config = dict(
    d_shared_expert=0,
    activation='relu',
    balance_bias=True,
    n_head=4,
    vocab_size=8192,
    positions='rope',
    qk_norm=False,
    parallel_block=False,
    init='normal',
    seq_len=256,
    doc_mask=False,
    steps=3885,
)
Below are experts of layer 6 (counted from 0) of a mixture-of-experts language model. Rows are named router (the router's row for the expert), up (a neuron's input weights, with its number), down (a neuron's output weights, with its number) and show model dimensions 128-191. Each number is 128 + 24 x the weight over its row's rms, rounded and kept within 0 to 255.
Before each expert's rows: "comes before" lists some tokens at least twice as common just after its tokens as in all text; "gets" lists some tokens that make up at least twice as much of what it gets as of all text. This comes from a sample of Wikipedia text that the model never trained on. Tokens count by the router's weight.

# expert 1
comes before: "1", "0", "9", "2", "8", "7"
gets: "0", "9", "1", "2", " ", "8"
router [157  56 121 176 104 153 130 138 145 152 151 120 118 161 129 155  93 161 144 133 186 155 125 164 150 137 100 137 141 102 103 137 137 167 119 124 166 147 107 104 130 141 177  79 128 123  77 116 147 147 128 132 110 167 135 115 110 136 164 106 122 129 119 151]
up0 [137  76 113 151 109 178 152 135 174 150 120 139 137 139 145 122 106 116 167 158 152 189 118 145 130 140 141 104 141 138 149  85 118 133 127 157  98 167 139 142 157 134 115 136 149  90 139 166 116 143 104 173 158 119 144 114 174 110 136 185 157 107 115 174]
down0 [124 147 146 127 135 137  93 118 152 121  70 111 125 170 143 123 108 145 132 134 101 142 146  93 139 121 157 162 128 120 150  94 153 113 124 121 144 146 110 111 132  82  92  90 127 105 115 146 117 204 121  99  98 126 133 106 154 139 126 125 126 106 150 127]
up1 [120 139 117 158 102 124 191 125 120  98  88 183 143  86  99 104 115 181 142 143  86 140 120 155 124 158 112 104 156 121 134 144  96 104 104 137 150 113 139  58 111 139 134  89 132 129 106  90 199 127 161 162  97 123 125 161 105 127  92 121 115 110 131 111]
down1 [144 125 152 135 136 116 137 101 171 153 136 137 138 151  95 139 115 149 121 118  85  89  72 105  93 132 174 138  94 110 128  94 165 167 147 122 158 104 131 145 153 148 136 100 100  68 124 109 106 141 105 128 156 129  89 140 140  88 127 132 137 111 143 111]
up2 [144 147  90 158 122 148  86 152 107 147 136  92 132 154 150 141 117  87 131 168 148 156 129 135 126 130 132 121 118 112 135 129 145 152 107  80 131 125 125 128  84 141 132 111 164 131 128  96 127 122 100 133 116 139 116 145 112 126 152  78  94 100 166 147]
down2 [152 128 123 132 149 135 123  93 128 117 129 103 130 114 112 130 121 117 125 137  90 105 134 121 104 106 115 108 127 152 107 134  90 141 140 136 136 114 108 151 124 169 127 158 104 149 143 139 130 143 129 115 130  84 130 108  99 157 155 163 134 123  74 132]
up3 [148  73 138 154 140 132 175 105 137 139 154 110 158 136 122 127 171 130 165 123 149 121 177 120 158 115 117  95 126 124  87 175 144 161 134 135 133 157 112 147 121 102 176 125 130 139 100 133 138 149 164 132 127 119 123 121 131 128 101  97 135 142 100 120]
down3 [130 120 121 122 111 130 165 157 125 166 135 161 108 118  77  87  87 140 139 138 147 134 134 140 135 149 140 134 157 113 130 110  68 130 150 120 126  88 150 157 172 147 105 121 120 129 139 109 136 132 108 147 125 127 124 126 141 152 176 124 144  91 118 115]

# expert 12
comes before: "\n", " The", " He", " In", " It", "S"
gets: ".", "S", " B", " C", "B", " D"
router [ 95  94  94 117  90 138 128 116 175  67 145 131 115 109 170 132 125 167 130 104 126 119 138 138 100 141 107 122 137  97 117 130 129 125 145 134 124 146 159 157 145 142 129 112  97 146 107 122 149 145 145 139 143 114 148 121 142 104 163 148 123 161 105 124]
up0 [110 106 123 128 148 138 114 133  81 100  85 146  89 111  98  88 106 181 117 102  89  90 139  80 122 101 147 103 132 191 123 141 135 116 116 112 133  95 117 143 115 145 123  94 135 132 112 145 129 115 126 140 145 172 139 132 144 143 178 180 110 115 100 105]
down0 [119 140 110 170 151 146 110 130 155 157  97 153 144 147 158 160 127 123 131 123 113 129 154 150 148 128  86  90  82 113 168 154  92 144 127 123 144 121 139 119 142 145 138 121 158 159 153 124 125 114 132 115 152 117  91 172  99 135 114 106 106 114 116 138]
up1 [ 91 121 122 121 119 142 129 138 116 134 111 137 142 125 124 132  96 141 118 118 114 151 135 141 157 153 169 109 107 166  95 128 136 149 138 119 125 107 144 151 106 135 166 116  90 148 150 142 106 126 118 117 129 168 130 145 143 145 187 129 147 102 133 136]
down1 [170 134 149 149 140 164 160 121 141 132 159 118 112 108 151 107 146 119 144 133 125 140 138 119 131 147  96 150 145 145  92 105 101 110 127 125 101  98 115 103 132 124 140 118 151 121 122 127 112  77 180 105 134 149 171  82 169 139 166 111 165 113  86 157]
up2 [117 124 124 156 135 105 138 100 128  42 143  97  98 108 104 151 121  65 109 127 126 127 154 116 129 120 129 104 108 125 109 106 159 143  99 161 121 143 174 110 148  89 101 149  64 109  92 135 126 150 121 139 129 180 124 113 108 154 114 116 120 110 116 136]
down2 [148 101 137 130 164 133 115 137 132 109 115 144  90 107 136 131 154 105 122 130 131 163 152 127 132 153 137 141 141  82 148 110 124 156 115 102 116 122 122 167 159 109  97 126 142 125 101 160 134 151 112 156 150 106  71  78 132 113  82 146 115 125 105 126]
up3 [166 136 154 118 135  81 181 117 170 118 110 119 137 137 137 117  94 149 142 112 130 135 141 140 114 129 143 154 147 118 108 109 123 146 159 104 121 126  91 136 166 158 152 116 140 155 149 138 170 138 149 105 150 160  93 180 116 133 128 129 196 118 116 119]
down3 [116 150  96  99 147  75 158 159 168 136  81 123 122 119  88 134 118 141 128 112 111 125 175 113 139 129 140 175 162 129 122 125 104 112 148  91 132 141 148 119 106 135 148 142 163 159 111 155 168 126 122 130 177 116 105 152 176 132 146 136 184 143 105 143]

# expert 7
comes before: " |", "|", "0", "1", "3", "2"
gets: "1", "\n", " ", "3", "2", "0"
router [151 155 105 114 126 135 110 141 156 105 101 193 123 107 131 178  95 124 151 156 101 116 108 149 128 179 130 133 102 138 145 130 145  84  92 111 111  96 157  91 204 130 116 137 155 115 116 136 104  89 106 106 113 154 131 167 153 113 115 142  96 105 134 119]
up0 [116 139 132 115 128 130 133 101 166 130 108  70 138 166 100 146 149 115 160 175 172 121 121  92  87 157 100 178 100  77  77 120 163 103 140 121 121 122 119 135 101 136 167 151 123 114 119 131 117 129 119 166 136 137 121 115 101 152 117 176 109 100  86 138]
down0 [ 99 166 133 118 110  98 121 147 120 104 122 103 144 126 104 155 102 129 140 113 125 115 129 153 156 151 120 141 107 126 137 113  63 112  88 139 119 143 136 130 109 130  87 128 192 111 155 148 126 125 174 126 150 108 128 141 113 159 117 131 145 164 158  85]
up1 [114  88 122 111 160 112 133 122 151 158 135 107 150  89 122 128 154 147 136 144 115 133 146 132  98 101 120 145 104 132 131 129 134 127 118 135 122 140 146  97 122 141  88  81 138 132 155 124  93 156 138 143  95 164 136 118 114 172 109  87 108 117 139 103]
down1 [ 96 119 140  21 119 144 116  90 116 171 140 112  91 125 137 140 128  68 113 132 144 136 150 128 123  97 169 132 141 122  92 111  87 129 147 126 114 129 115 156 133 155 115 113 137 127 117 160 152 106  83 110 119 107 127 151 137  71 108 138  99 145 125 129]
up2 [157 142  93  86 136 143 117 148 147 137 144 139 121 147 119 119 129 161 139  80 146 112 129 124 153 133 164 111 120 141 123 141 119 109 105 109  94 123 154 153 159 149 131 124 140 114 155 100 128 179 117 165 198 108 127 148  69 105 141 139 130  92 144 156]
down2 [110 165 107 120  97 146 143 137 145 135 146  99 100  85 129 136  96 158 139 113 138 112 145 107 170  67 128 128 149 111  87 133 131 138 115 138 116 148 119 158  96 125 136 115  97 132 117 129  92  95 153 120 171 165 112 148 112 136 126 146 114 132 156 154]
up3 [125 149 183 168 134 110 118 111 116 121 147 118 141 116 146 118 176 147  98 146 133 170  95 110  93 166 154 102 104 118 154 102 150 143 126  97 111 155 109  96 167 145 117 135 152 122 150 120 130 116 198 106 145 136  92 117 156 109 111  81 111 129 141 134]
down3 [127 148 128 114 125 122 138 156 164  91 127 138 124 138 153 138  97 114 116 139 117 125 104 137 118 116 126 119  81  97 119 145 106 172 130 133 171 111  56 107 110 100 146 140  85 105 155 195 112 162 107 117 133 135 108  85 121 172 135 160 169 138 106 125]

# expert 15
comes before: " ", "\n", " —", " States", " −", " W"
gets: " |", "|", ";", " New", "%", " United"
router [127 150 109 144 142 128 134 108 166 119 127 150 151 105 163 156 155 132 138 116 138 126 119 139  87 162  97 134 137 153 140 125 179  75 125 148 117 153 139 110 145 152 141  99 167  78 139 123  94 132 150 100 111 141 144 199 140 113 160 156 139 127 126 105]
up0 [131 124 130  91 126 125  89 126 151 137 139 128 147 116 126 136 124 117 144 137 177 104 113 162 159 172 110 106 119 126 139 130 192 137  99 143 128 205 165 121 138 128 134  92 120  82  94 115 164 136 115  82 124 157 131 114 122 107 151 119 155 164 126 130]
down0 [131 130 123 120 143  81 122  86 144 143  92 113 164 123 133 150 160 117 140 144 135 114 130 107 129 133  96 159 123 105 129 102 103 112 100 136 135 156 122 123 140 108 126 132  95 129 113 145 142 133  79 128 150  83 137 162 168 115 109 118 148 179 146 105]
up1 [126 107 130 130 121 111 115 119 127 124 136 146  68 112 108 104 151 107 149 108 139 151 142 112 131 141 131 132 124  97 158  70 111 156 106 133 130 123 128 101 133 113 151 108 134 122  26 166 116 147 102 172 163 117 128 149  93 174 142 156 140 117 119  72]
down1 [130 116 101 170  89 123 125 156  78 162  97 128 120 101 121 150 163 147 205 110 151 147 110 174 167 126  99 116 120 141 183 117 117 106 110 129  94 135 147 117 109 110 134  83 131  85  79  99 124 165 131 155 163 154  89 169 108 123 167 106 150 165 140  98]
up2 [141 184 159 114  96 131 110 137 157 103 155 129 139 122 152 101 119 135 114 110 141 124 101  98 112 115 145 112  77 139 142  77 123  99 118 112 184 105 124 129 127 114  84  89 102 106  79 163 174 119 100 149 117 142 105 159 107 125 143  94  83 117 106 132]
down2 [146 187 133 105 124 101 178  89 119  98  69 101 139  98 107 144 142  88 163 141 114 132 157  67 113 141 146 110 113 118 108  94 169 140 148 147 135 129 115 122 126 132  98  99 106 156 135 134 130 135  96 146 134 139  92  92 151 137 153 132 144 168  71 121]
up3 [144 133 147 144 106 163 111 120 161 146 123 133 103 121 106 149 162 107 141 174 149 127 106 118 138 101 116 138 150 143 140 137 154 107  95 125  99 135 108 151 143 137 108 111 171 138 107 141 131 131 150 127  98 127 135 151 125 157 175 180 102 145  91 176]
down3 [127 113 136 175 154 161 122 117 139 119 132 116 108 139 127 144 163 110  93 141 148 157 127  72 144 147 146 132 140 149 126 163 146 135 115 117 121 159 139 123 129 130 130 143 157 124 116 133 141 100 138 108  92 126 151 127  87 100 112 149 123 128 154 150]

# expert 13
comes before: " the", "0", "1", "2", " and", " which"
gets: ",", ":", "-", " in", " of", " ("
router [136 149 119 148 116 112 140 113 160 105 138 158  73 126 151 182 122  71 151 144 156  73 131 113 134 122 176  91 109 143 118 117 140 136 145 104 110  80 121 111 149 132 114  99 120 142  82 162 159 139 137 111 126 109 126 137 131 105 179 141 147 127 104 138]
up0 [137 121  93 150 142 131  92  93 177  76 122 150  90 128 145 118 114 113 124 106 134 113 129 124 152 113 122 107 158 154 120 172 140 123 152 154 119 152 151 113 104 155 121 100 160 105 130 192 164 159 132 129 140 123  91 118  82 138 106 123 120 140 131 157]
down0 [138 137 100 146 149 106 108 104 138 108 103 143 134  93 128 169 138 169 133 129 150 116 138 122 175 120 161 144 107  99 113 142 127 118 136 151 149 129 105 125 151 121 124 145 117 106 109 145 134 123 135 127 156 119 148 110 117 134 120 108 133 143 122 153]
up1 [140  97 127  91 146 101 169 144 162 110 157 117 114  68 113 130 114  89 148 132 134  77 118 144 179 112 156 116 133  98 116 145 140 108 117  79  92 158 129 153 162 170 114 123 184 140 148 135 124 154 132 116  87 143 154 120 103 139 141 162 116 129 130  88]
down1 [143 126 109 136  95 142 111 143  98 146 162 134 142 121  95 115 104 178 129 105 122 125 135 124 130 119 118 107 102 107 132 147 106 132  99 115 118 108 157 133 168 169 146 122 100 157  98 158 101 158 148 155 110 133 130 153  94 159 152 137 153 138 169 120]
up2 [157 119 173 102 155 111 127 120 135 120 133 108 134 177  99 139 112 128 148 197 149 163 134 137 145 125 101 106 113  87 118 143 157 129  97 136  95  99  90 103 131 109 155 102 144 183 126 104 117 139 104 125 151 106 108  90 155 146 172 106 136 137 108 118]
down2 [135 149 129 125 118 143 118 162 132 145 153  63 155 135  96 105  99 113 122 162 126 115 100 130 118 128  99 134 191 131 107 109 122 146 133 158 134 135 123 154 106 125 111 125 141 129 131 137  94 115 167 121 135 129 102 146 163 139 102 125 126 131  88 110]
up3 [140 148 139 114 111 130 120 131 116 115 142 117 117 116 126 129 121  89 109 143 153  79 103 155 139 109 118  79 151 149 156 102 123 102 102 111  91 128 140  89 139 103 120  76 152 139 122 114 173 152 152  89 132 109 135 107 125 133 126 149 185 138 103 163]
down3 [136 123 165 179 157  87  76  85  96  95 153  88 137 118 130 102  90 142 139 116 135 159 117 114 113 132 140 148  77 126 144 144 106 124 117 142 154 126  78 149 103  95  99 138 109 101 109 113 121  92  83 131 119 108 159 118 163 166  65 108 122 111 164 132]

# expert 4
comes before: " of", ",", ".", "s", " in", " and"
gets: "s", " which", "ers", "es", " who", " film"
router [144  77 110 102 132 127  99 100 156 115 113 129 115 163 109 112 155 127 165 123 110  86 111 171 156 146 146 105 119  61 116 126 182 116 135 162  86 127 121 139 170 174 111 136 157 114 131 137 123  97 144 148 123 125 145 102 114 106 161 128  93 125 120 133]
up0 [133 115 139 116 124 164 122  99  97 133 126 129 132 138 152 105 111 103 165 115 109 121 100 127 132 102  89 100  60 137 138  92 133 123 186 180 132 117 127  99 141 130 135 129 111  95 163 136 119 139 129 115  97 118 125 157 107 147 106  91 117 122 151 165]
down0 [121 152 152 118 111 133 120 109  88 125 166  76 136 109 130 181 173 126 155 127 129 113 140 143 131 122 125 133 126 199 129 139 106 168 144 145 112 129 140  75 122 120 144  56 146 107 152 172 132 108 101 139  91 104 122 100 139 139 101 159 133 119 136 134]
up1 [147  99 134 161 107 181 138  73 131 125  65 122 145  83 144 121 136 109 134 125 100 106 130 129 118 129 149 124 140  90 118 124 122 113 134 152 135 113 120 140 119 153 140 110 152 110 140 157  68 135 108 146 154 142 123 117 125 158 126  80 107 127  91 143]
down1 [112 133 142 137 146 129 161 143 180 134 133 122  90 143  75 137 112 137 113 146 104 140  78 154 114 114 132 139 128 155 152 131 125 120 124  85 151 116 101 135 145  98 167 110  95 158 136 111 151 133 112 155 131 141  87 120 178 101 103 109 128 120 117 146]
up2 [118 115 135 136 124 134 120 111 119 136 142 104 136  90 150 126 126 135 173  65  99 179 114 121 115 163 121 136 131 159 100  83 155 125 147 166 143  82 116 147 122 127 140 135  52 115 123 120 170 139 140 128 134 111 162 168 112 148 173 141 129 127 159 158]
down2 [115 137 103 129 122  88 114 142 103 133 105 111 118 143 133  83 121 139 137 112 100 132 107 136 115 110 141  93 165 129  86 131 128 142 139 114 131 133 199 116 132 144 160 147 133 134 118 118 139 156 146 163 140 140  92  93 139 153 120 121 134  96 145 112]
up3 [156 137 119 131 121 122 118 150  97 117 153 130 133 100 169 127 103 140 154 108  98 115 126 119  91 141 111 145  85 140  86 130 153 112 105 102 140 157 130 154 143 131 145  75 134  90 111 166 176  95  94 108 133 145 140 144 134 136  93 112 167 107 125  76]
down3 [103 154 122 123 141  80 154 139 132 130 133  91 106 126  91 175 124 157 151 109 142 119 122  94  76  93  84 100 172 125 127 141 145  97 122  77 104 131 133 117  83 109 153 159  88 111 124 162 124 111 104 120 115 108 110 130 130 183 106 169 141 131 115 111]

# expert 5
comes before: "-", "\n", ":", "==", "The", "==="
gets: "\n", "-", "|", "==", "===", " ("
router [ 96 106 144 169 148 163 170 128 160 130 130 115 102 123 178 138  83 124 118 142 180 126  92 145 110 135  80 145 138 105 135 100 127  98 148 130 112 132 216 109 139 141 140 130 136 113  99 142 102 125 129 123  78 164 201 139 101  82 132 116  97 149  79 146]
up0 [113  91 111 148 105 116 106 145  75 131 113 140 113 137  98 127  73 155 133 120 117 132  99 157  89 124  92 120 134 134  96 177 138 149 145 148 121 130 142 114 131 130 143  69 116 115 169 101 118 122 150 119 126 125 174 126  95  95 115 129 102 151 112  98]
down0 [136 124 120 126 146 159 102 113 134 158 128 142 175 158 132 151 158 136 122 125 121 111 136 106 104 153 126  96 121 128 132 114 129 126 150 126 137 163 157 128 128 126 145 139 117 142 140 129 154  84 145 123 116  96 137 141 120 113 153 121 108 105  98 126]
up1 [ 96 116 125 103 150  77 135 125 148 116 128 146 167 132 129 112 147 140  97 140 106 107 113 124 136 144 136 151  89 121 157 134 120  98 114 169 154 120 126 106 119 115  90 143 115 135 129  78 144 106 120 117 117 138 158 156 131 100 151 117 105 165 144 143]
down1 [119 100 168 126 118 128 106 155 180 133  94 104 142 103 104 121 145  90 181 159 124 148 147 127 102 122 134 162 109 142 158  92 116 123 109 176 126 129 141 157 146 150 153 120  72 151 119 139 116 113 144 104 113 132 126 154 123 102 152 150 130 143 115 161]
up2 [108 160 158 130 152 155 101 117  85 141 141 118 150 131 120 174 105 128 136 126  97  96 117 140 153 130  90  96 125 134 127 128 120 135 166 170  94 136 155 144 148  97 163 176 100 169 111  88 121 101 123  73 161 127 116 100 142 116 130 153  80 130 123 143]
down2 [ 95 126 105 133 143 114 127 125  95 158 144 129 178  98 117 115 145 160 127 139 124 131 132 119 132 165 130 115 133 138 126 100 121 142 106 168  98 123 119  89 124 130  62 128 134 116  92 115 121 137 144 136  87 155 138 134 146 122 106 131 120 160 134 125]
up3 [152 130 144 141 141 101 175 102 141 158 153 105  97 119 108 122 152 151 137 141 129 167  90 161 119  98 108 147 177 152 114 142 128 118  81  78 132 170 145 137 141 109  76 103 132 127  94 139 134 104 112 100 147  96 166 138 150 102 132 135 114  68 116 117]
down3 [ 90 134 146 126 144 138 134 142 126  91 140 138 127 157 143 150 104 135 116 110 143 129 164 185  82  84 109 136 125 107 126 127  98  91 133 140 139 174 137 113 113 153 143 128 101 165 174  90 122 115 140 137 114  82 160 115 113 110 130 139 102 165 107 151]

# expert 8
comes before: " |", ",", " (", ")", "–", ";"
gets: "a", ")", "o", "i", "6", "ia"
router [ 97 104 116 156  88 120 142 136 159 139 135 152 146 107  99 129 137 114 141 153 157 100 137 101 132 130 109 108 138 122 122 113 125 141 116 115 126 166 131 150 129 135 147 129 102 137 132 127 115 134 137 116 120 128 140 178  78 109 103 135 110 139 131 125]
up0 [ 90 171 103 123  97 137 116 134 167 142 113 129 105 145 132 111 114 106 110 105 129 106 151 134 125 145 135 134 162 109 118  82 151 131 112 141 140 100 131 134 120  96 144 144 131 131 131 152 124 115 170  95 144 133 174 120 167  95 105 149 137 125 129 107]
down0 [155 134 176 156 117 128 110 150 171 151 170 139 123 128 122 133 126 153  97  88 148 115 131 134 114 117 153  83 140 124 155 152 159 161 100 114  74 145 137 122 175 121 165 135 138 115 160 137 141 153  96 128 143 167 133 111 144 163 151  95 134 106 165  96]
up1 [ 84 126 108 125 120 117 134 138 129 163 103  93 120 140 108 128 190 146 121 160 115 142 102 151 136 160 157 101 158 116 112 109 156 166 115 114  95  83 137  72  98 133 172  90 119 105 123 127  94 117 162 194 146 130 126 126  70 130  93 100 141 126  85 116]
down1 [111 145 153 122 165  97 144 124 121 102 118 137 101  89 145 115  93 122 169 120 145 121 122 122 149 135 149 147  90 129 140 145 133 135 116 155 163 153 120 158 135 110 112 140 117 125 151  95 117 115 149 128 145 102 116 116 118 119 129 123  85 178 138 140]
up2 [105 119 119 123 121  97 149 133 146 113 172 136 104 103  98 134 133 105 133 120 187 113 158 167 175 110 137 125  98 165 125  91 116 103 145 104  95 166 150 142 106 127 116 128 114 192 130 146 146 137 125 151 158 171 150 166  81  84 132 105 109 116 122 101]
down2 [134 119 115 174 136 130 106 126 146 143 113 151  99 125 132 153 100 112 127 109 136 152 153 101 145 114 100 101 129  48 147  93 123 139 143 131 145 188 137 169 141 150  94 108 145 119 124 105 148  98 142 111  65  86 105 133 152 142 119 120 118 103 166 154]
up3 [124 137 141 100 144 105 157 131 149 105 123 145 117 113 115 127 112 106 118 128 120 123 140 177 111 124 140 129 124 112 120 135 126 113 132 128 116 163  87 104 152 135 112 132 132 145 131 155  77 101  98  89  88 151 103 143  89 145 167 152 143 163 112 150]
down3 [ 92 180 113 122 151 115 140 185  92 152  88  93 108 150 126 132 132 185 170  91 129 132 129 131 129 122 134 133 135 118 170  80 144 152 139 155 116 141 107 149 130 125 157 140 150 129 148 175 126 118 136 142 148  84 106 125 137 128 154 118 111 150  96 159]

# expert 2
comes before: " the", " a", " to", " in", " by", "ed"
gets: " to", " was", "ed", " is", " for", " as"
router [156 119 131 129 122 137 131 119 132  99 141 138 110 132 139 105  86 120 126 112 103 143 105 142  98 130 112  56 106 119 148 138 167 118 121 143 122 111 143 106 163 126 129  96 171  97 137 144 174 139 128  76 122 175 108 121 133 133 137 152 123 100 130  65]
up0 [119 165 184 130 110 108 162 124  94 119 134 109 139  84 159 134 136 117 134  98 137 140 155 113 165  96 132 161 107 122 135  92 118 147 133 103 144 114 131 123 129 104 126  94 120 116 157 110 126 123 158 135 115 117 131 137 127 128 108 135 111  84  97  72]
down0 [132 106 133 115 120  95 105 118 111 132 142 157 142 143 145 146 122 157 110 145 143 101 124 127 156 127 159 130 104  79 100 125 112 149 143 135 125 130 131 142 105 126 111 113  94  84  93 120 161 105 122 123 146 129 159 131 152 144 168 129 172 141 163 108]
up1 [112 132 152 146 144 118 128 152 138 102 160 106 117 119 108 142 125 142 141 166  75 130 122 115 165 130 123  70 131  87 161 112 108 109 157 150 124  71 103 163 115  79 134 159 143  95 120 140 115 129  81 122 142 139 109 106 136 162 124  92 124 172 121 156]
down1 [129 111 179 119 100 119 119 134  92  94 122 112 153 108  94 132  89 119 106 110 160 130 111 163  88 128 147 137 135 144  84 111 135 119 146 113 139 127 158 135 113 118 108 169 113 143 156 133 129 152 166 121  94 133  85 132 102 102 112 145 136 132 135 127]
up2 [147 120 153  72 120 118 107 144 105 120 109 113 129 144 105 173 128 163  87  81 135 107 143 125 141 103 162  79 115 165  88 131 111 102 135 141 120 120 121 115  84 123 165 135 112 115  94 125 105 153 128 137 120 151 142 132 128 132 150 165 178 147 133 121]
down2 [122 125 148  96 123 164 157 156 144 111 153 118 106 137  96 131 119 119 150 103 143  67 118 144 146 141 105 146 111  71 142 150 153 150 131 110 130 102 172 139 112 174 109 101 128 133 120 155 102 143 155 118 103 142 110 128 117 136 105 139  86 134 119 126]
up3 [140 117 132 129 105 163 153  92 154  69 100 139 108 154 101 183 114 110 126 104  99 156 136 175 130 100 110 129  74 125 149 140 150 126 104 103 149 130 146 147 167 136 126 136 145 136 143 146 110 158 177 107 163 162 111 109 170 133 114 151  91 148 142 135]
down3 [136  93 138 156 125 108 151 144 159 111 133 161 108 123 101 157 129 132 133 148 152 109 115 114 153 127 118 123 100 148 129  72 106 143  98 156 133 168 150 135 123 132  86 137 147 153 158  82 105 160 139 122 140 139 141 126 150 154 140 147 106 144 138 153]

# expert 3
comes before: " the", "s", "ed", "ing", "ation", "al"
gets: " in", " of", "er", "c", "ic", "g"
router [ 79  51 122  84  92 137 144 134 122 130 115 128 142 121 112  99 141 157 124 130 107 128 100 113 135 120 152  51 116 145 124 131 138 108 125 172 160 120 133 117 111 127 139 135 133 123 113 145 130 143 153 125  75 154 129 149  98  79 149 163 101 162 140 109]
up0 [143 114 104 169 130 136 125 139  97 113 124 103 152 119 126  95 135 146 122 138 141 119 100  99 109 149  99 156 100 163 160 101 120 119 115 150  87 123 161 136 179 119 115 134 149 159 147 109 122 128  84 125 155 143 175  92  88 141 163 145 136 190 137 128]
down0 [125 136 168 132 140 150 110 127 140 135 132 169 140 109 108 165 126 112 125 148 159 101 125 147 175  93 125  98 145 136 120 125 130 147 144 127 186  84 118  97 128 139 111 165 153 168 134 112 161 128 110 159 156 156  83 107 129 142 133 165 129 120 150  78]
up1 [115 129 146 126 160 121 156 123 118 144  82 135 173  98 110 179 110 133 122 149 156 120  80 144 121 156 137 111 123 160 160 130 133 113 140 170 127 143 154 131 135 136 110  97 142  97 125 159 130 123 133 132 128 141 152 109 112  85 112 145 110 110 135  96]
down1 [127 174 132 125  91 138 198 177 148 144  88 117  85 148 146 141 120  83 131 132 117 153 107 137  93 101 111 128 130 134 118 139 153 142  85  99 179 127 131 144 147 113 116 125 103 124 116 118 108 115 110 153 134 140 131 120 117 161  79 144 126 125  99 143]
up2 [ 85 102 143 116 131 140 126 136 136 199  86 100 133 131 105 123 151 137 127 126  97 131 129  96 111 165 147  98 129  95 116  88 146 166 121  89 141 126 138 135 118 143 120 113 121 131 100 125 114 116 132 136 136 103 144 137 141 110 164  81 111 127 153  96]
down2 [135 132 136 148 120 150 178 124 152 118 138 137 158  66 119 141 158 111  89 129 116 164 150 121 135 138 140 157 112  87  98  89 105 187 150 150 106 147 119 150 107 108 173 134 105 119  88 152 172 144 141 146 112 120 121  80 151 124 104  84 112 130 148 152]
up3 [117 168 141 122 104 116 128 110 128 105 155  93 158 114 112 121 136 129 112 124 102 131 167 163 109  79 138 122 145 144 139 117 122 124 132 103 106 149 142 165 137 146 139 163 142 122 104 112 135 138 138 127 115 157 119 110  76 170 142 148 135  97 148  88]
down3 [101 107 123 152 122 119 139 125 131  92 103 130 147  70 174  92 114 128 136 112 163 112 108 161 149 152 110 157 170  92  86 148 162 159 176 114 148  82 138 115 154 115 110 119 126 126 141 140 128 156 153 139 127  75 156 141 112 117 139 162  95 155 165 101]

# expert 11
comes before: "1", "2", "3", "4", "t", "d"
gets: " ", " A", " a", " de", " S", " \""
router [138 139 124 132 142 163 184 135 136 137 131 192 143 109 168 145 122 151 166 139 115 110 156 148 130 142  78 121 131  97 102  87 120 147 165 167 155 113 119 131 122 148 160 130 161 106 115 147 113 157 119 126  85 132 125 134 110 106 141 138 140 123 112  80]
up0 [120 114 127 111 147  99 140 127 101 149 113 126 104 116 138 123 127 154 105 166 112  88 123 154 130 136 103 144 116 110 132 144 148 130 105 137 166 153 120 146 141  99 116 103 160 182 122 117 126 130 157 117 107 105 112 156 112  93 118  83  76 113 121 104]
down0 [111 103 134 141  77 111  94 107 144  86 100 112 101  74  87 141 171 157 143 133 135 117 127  62 137  93 183 145 144 133 114 106 101 121 120 161 130 100 150 163 130 112 172 179 154 126 134 106 123  88 145 102 121 169  84 151 158 150 105 173 125 137 104 176]
up1 [136 139 109 122 115 132 126  99 135  72 114 130 120 115 134 149 166 171 139 179 107 114 104 125 108 157  79 138 142 126  73  87 110  98 121 112 125 120 151  79 108 127 153 125 128 115 136 151 107 152 115 103  67 139 136 145 101 158 109 131 120  92 143  97]
down1 [132 141 148 148 153 121 105 115 151 129 130 158 113 174 106 111 121  99 114 119 139 109 144 153  54 110 128 142 150 157 146 160 135 134 148 101  87 130 112 169  89 179 110 144 109 164  96 109 113 154 152 154 152 135 125 159 110 102 162  97 121 136 132 170]
up2 [149 157 115 144 115 136 109 143 130 146 125 164 197 102 138 103 107 147 133 125 125 131 120 164 111 116 155 146 130 116  78 129 105 125 149 112 135 145 156 130 123  83 158 124 115  97 112 122 138 136 110 112  82 142 112 142 113 111 159 116 107 135 144 128]
down2 [139 103 136  88 157 125 147 146 108  97 103  86 153 134 119 119  88 116 135 129 116 123 120 149  92 136 130 142 125 143 109 148 125 120 120 111  83 121 138 129 102  68 155 114 149 107 142 130 100 121 133 138 160 154 135 122 134  96 132 113 128 102 107  99]
up3 [145 143 163 137 108 146 158 151  99 104 121 136 127 175 141 154 114 111 123 144 108  81 165 133 168 126 152 150 102 139  67 144 131  96 154 128 155 155  73 145 187 113 151 158 154 136 120 137 119 134 130 207  98 134 106 147 136 150 164 128 100 153 129 125]
down3 [146 155 105 157 134 146 119 108 108  66 159 120 164 119 151 115 118 130 118 148  96 153 114 102 173 149 174 166 134 151  93 113 122 150 114 106 154 156 153 139 136  97 111 113 172 108 111 135 121 111 143 112 142 123 100 162 146 135 133 166 146 118 164 109]